Experts of a small language model.
Size: 10 layers, width 512, vocabulary 19507, 124M parameters.
Training: a variant of Muon for the experts, 498M tokens, 6503 steps.
Below are experts of layer 3 (counted from 0) of a mixture-of-experts language model. Rows are named router (the router's row for the expert), gate (a neuron's input weights, with its number), up (a neuron's input weights, with its number) and show model dimensions 0-127. Each number is 200 + 40 x the weight over its row's rms, rounded and kept within 0 to 999.
Before each expert's rows: "comes after" lists some tokens at least twice as common just before its tokens as in all text. This comes from a sample of Wikipedia text that the model never trained on. Tokens count by the router's weight.

# expert 0
comes after: " |", "-", " (", ";", "|", " –"
router,218,169,230,122,136,143,267,184,248,209,249,124,187,199,180,144,203,214,166,216,229,194,250,226,220,200,185,151,213,231,268,201,208,168,173,184,203,227,212,256,135,127,224,193,150,186,168,232,211,232,176,177,187,149,212,228,236,277,190,160,185,260,210,234,239,196,193,195,157,160,218,221,164,175,275,224,169,208,193,126,270,204,197,139,230,166,222,158,164,210,151,186,228,272,195,234,205,217,236,248,213,211,149,243,231,157,184,235,222,198,256,231,167,239,223,193,120,165,237,199,216,170,228,177,243,200,263,197
gate3,203,215,166,211,162,171,190,197,220,304,215,198,207,241,166,210,236,168,217,166,212,192,197,205,219,194,225,136,168,104,201,156,232,201,243,225,85,224,161,219,167,251,230,254,211,191,181,202,205,153,215,141,258,214,241,183,237,264,189,252,184,203,171,166,218,133,204,151,229,239,275,260,265,160,253,184,171,170,211,184,192,177,204,133,254,168,290,229,273,263,110,235,178,244,205,267,168,206,295,229,162,180,234,248,201,198,138,232,211,160,198,214,191,194,231,199,160,247,179,195,241,188,173,291,243,170,240,181
up3,248,170,172,168,121,211,130,206,240,161,175,158,220,178,191,264,174,242,222,210,213,210,197,267,199,198,206,189,182,218,136,205,258,141,233,201,199,183,244,241,170,208,154,206,198,238,135,187,204,249,209,235,189,250,196,185,130,196,202,159,152,227,167,154,170,204,223,166,194,153,226,184,251,152,166,199,169,204,138,221,162,189,254,207,323,230,188,176,155,250,259,215,222,180,242,285,173,240,239,178,211,217,164,182,224,196,140,237,147,233,218,173,150,273,187,238,154,222,176,241,156,194,181,227,197,216,231,154

# expert 25
comes after: " of", " in", " to", " as", " on", " for"
router,276,221,213,273,231,135,201,264,189,234,234,158,261,171,241,157,227,192,186,208,259,171,119,157,182,227,135,225,249,206,223,184,136,198,155,213,204,250,234,175,139,234,257,189,190,236,262,211,199,133,232,183,206,155,249,162,195,249,180,157,242,238,141,220,262,266,207,219,149,173,165,236,235,110,222,207,177,188,175,233,233,172,157,277,145,188,202,186,140,180,159,226,226,166,202,227,219,197,231,204,202,200,240,193,205,206,232,229,281,232,157,188,204,206,231,240,196,200,220,233,196,232,250,238,210,193,248,254
gate0,251,179,166,198,254,196,207,210,158,204,262,182,234,175,226,213,152,244,172,269,223,185,213,168,207,93,225,181,171,232,225,114,238,166,236,245,185,194,191,221,163,216,189,217,151,224,199,248,148,154,236,152,164,242,205,183,197,254,179,231,210,237,170,141,164,189,194,200,184,137,170,194,229,215,134,280,161,265,182,249,242,270,138,179,183,137,187,213,200,236,131,210,154,179,172,236,224,224,300,179,195,210,118,160,168,208,236,187,117,198,250,186,182,205,244,185,229,175,213,238,199,211,205,202,171,205,178,237
up0,169,188,243,195,136,227,159,207,230,186,130,229,173,237,191,182,256,187,214,128,183,219,181,220,204,298,127,201,216,161,212,292,159,233,159,148,200,215,201,182,237,197,219,182,252,166,222,183,239,205,165,256,226,157,189,203,206,128,220,165,211,157,262,271,236,235,225,214,200,284,245,196,179,156,257,146,225,152,212,137,146,123,254,211,222,269,215,161,187,154,257,199,240,204,212,166,188,162,113,234,234,197,288,241,244,177,152,248,247,207,169,218,198,215,174,211,165,212,227,162,215,221,179,206,222,190,228,162

# expert 39
comes after: " and", " of", " to", " in", " for", " medal"
router,270,197,120,117,176,247,152,135,203,216,224,211,151,214,166,149,188,204,176,209,213,246,220,184,220,175,272,251,201,187,174,168,184,236,256,176,193,153,223,254,195,235,147,205,201,236,214,105,149,304,212,266,208,170,192,199,236,226,184,186,185,184,225,156,163,144,206,230,164,160,267,220,176,176,161,191,256,125,209,99,243,215,190,223,269,201,185,193,203,243,231,160,228,241,134,162,216,223,122,167,255,146,184,214,183,174,254,236,196,294,189,176,172,193,198,231,262,231,185,225,147,148,213,137,289,201,202,226
gate0,191,173,206,220,218,188,179,207,173,205,194,176,173,144,162,245,196,282,191,207,203,183,260,177,211,224,239,190,230,170,213,248,157,151,195,195,206,185,216,194,175,209,175,99,195,66,160,215,184,231,218,190,225,190,186,279,224,208,203,248,178,229,109,249,201,200,248,190,150,267,152,240,237,206,245,178,259,176,195,218,187,216,177,170,231,231,207,153,162,167,264,216,297,243,139,225,196,159,252,182,188,272,208,168,176,180,216,243,187,198,157,213,141,208,250,190,196,259,199,206,228,230,247,189,191,231,233,157
up0,170,178,198,255,218,213,179,211,181,237,230,139,186,167,175,248,216,282,201,245,198,147,235,169,235,188,222,217,199,177,198,256,167,173,214,203,155,240,217,239,196,176,174,100,191,103,184,210,180,204,257,212,223,199,188,262,231,216,188,239,206,224,87,189,275,180,241,233,153,253,176,211,257,213,265,229,260,151,173,189,196,218,175,149,242,220,224,179,176,144,261,188,265,229,169,218,202,189,275,175,228,276,226,191,180,193,220,227,174,181,151,168,142,205,255,223,191,262,184,243,224,220,241,177,227,251,262,171

# expert 23
comes after: " a", " the", " of", "s", " and", " The"
router,184,214,164,179,136,193,142,172,250,226,204,174,240,220,110,214,161,187,205,157,178,235,194,187,246,194,187,231,203,139,211,180,216,196,225,191,218,232,189,185,253,206,137,256,154,148,232,167,213,258,166,268,191,216,256,130,179,188,198,173,117,185,230,187,197,134,242,163,112,210,233,227,200,216,276,263,172,183,198,150,160,258,183,188,200,207,197,207,166,245,248,167,242,180,261,287,242,254,210,141,219,217,137,235,158,174,217,148,289,144,240,237,223,211,182,193,238,180,181,202,240,114,149,126,306,177,164,271
gate2,183,238,216,217,210,267,185,251,209,156,140,205,209,229,283,242,171,249,148,209,232,204,178,282,166,268,243,180,234,198,223,243,185,189,236,210,229,299,254,231,235,172,332,220,149,190,215,230,230,238,209,245,189,245,149,124,137,187,231,220,154,242,147,231,135,249,237,242,200,168,251,255,215,161,197,252,156,211,182,159,210,179,181,162,255,236,160,213,179,206,165,119,178,192,246,259,219,179,224,194,247,222,168,220,155,224,136,270,206,210,183,171,228,245,174,176,252,189,183,288,243,230,127,184,217,209,198,205
up2,200,202,201,186,221,114,210,130,187,221,292,174,174,186,142,200,245,197,236,200,183,158,218,115,218,117,118,263,195,203,193,170,226,218,196,178,225,115,155,187,166,197,107,152,239,207,205,142,187,160,154,178,223,128,223,252,293,212,162,195,237,142,249,151,257,167,137,135,206,221,181,202,217,293,207,149,253,226,222,238,194,196,211,223,180,131,258,166,210,166,218,264,225,245,163,191,199,233,154,186,175,178,222,167,217,202,236,171,224,229,224,216,202,129,235,259,116,218,239,151,188,149,276,210,197,184,220,173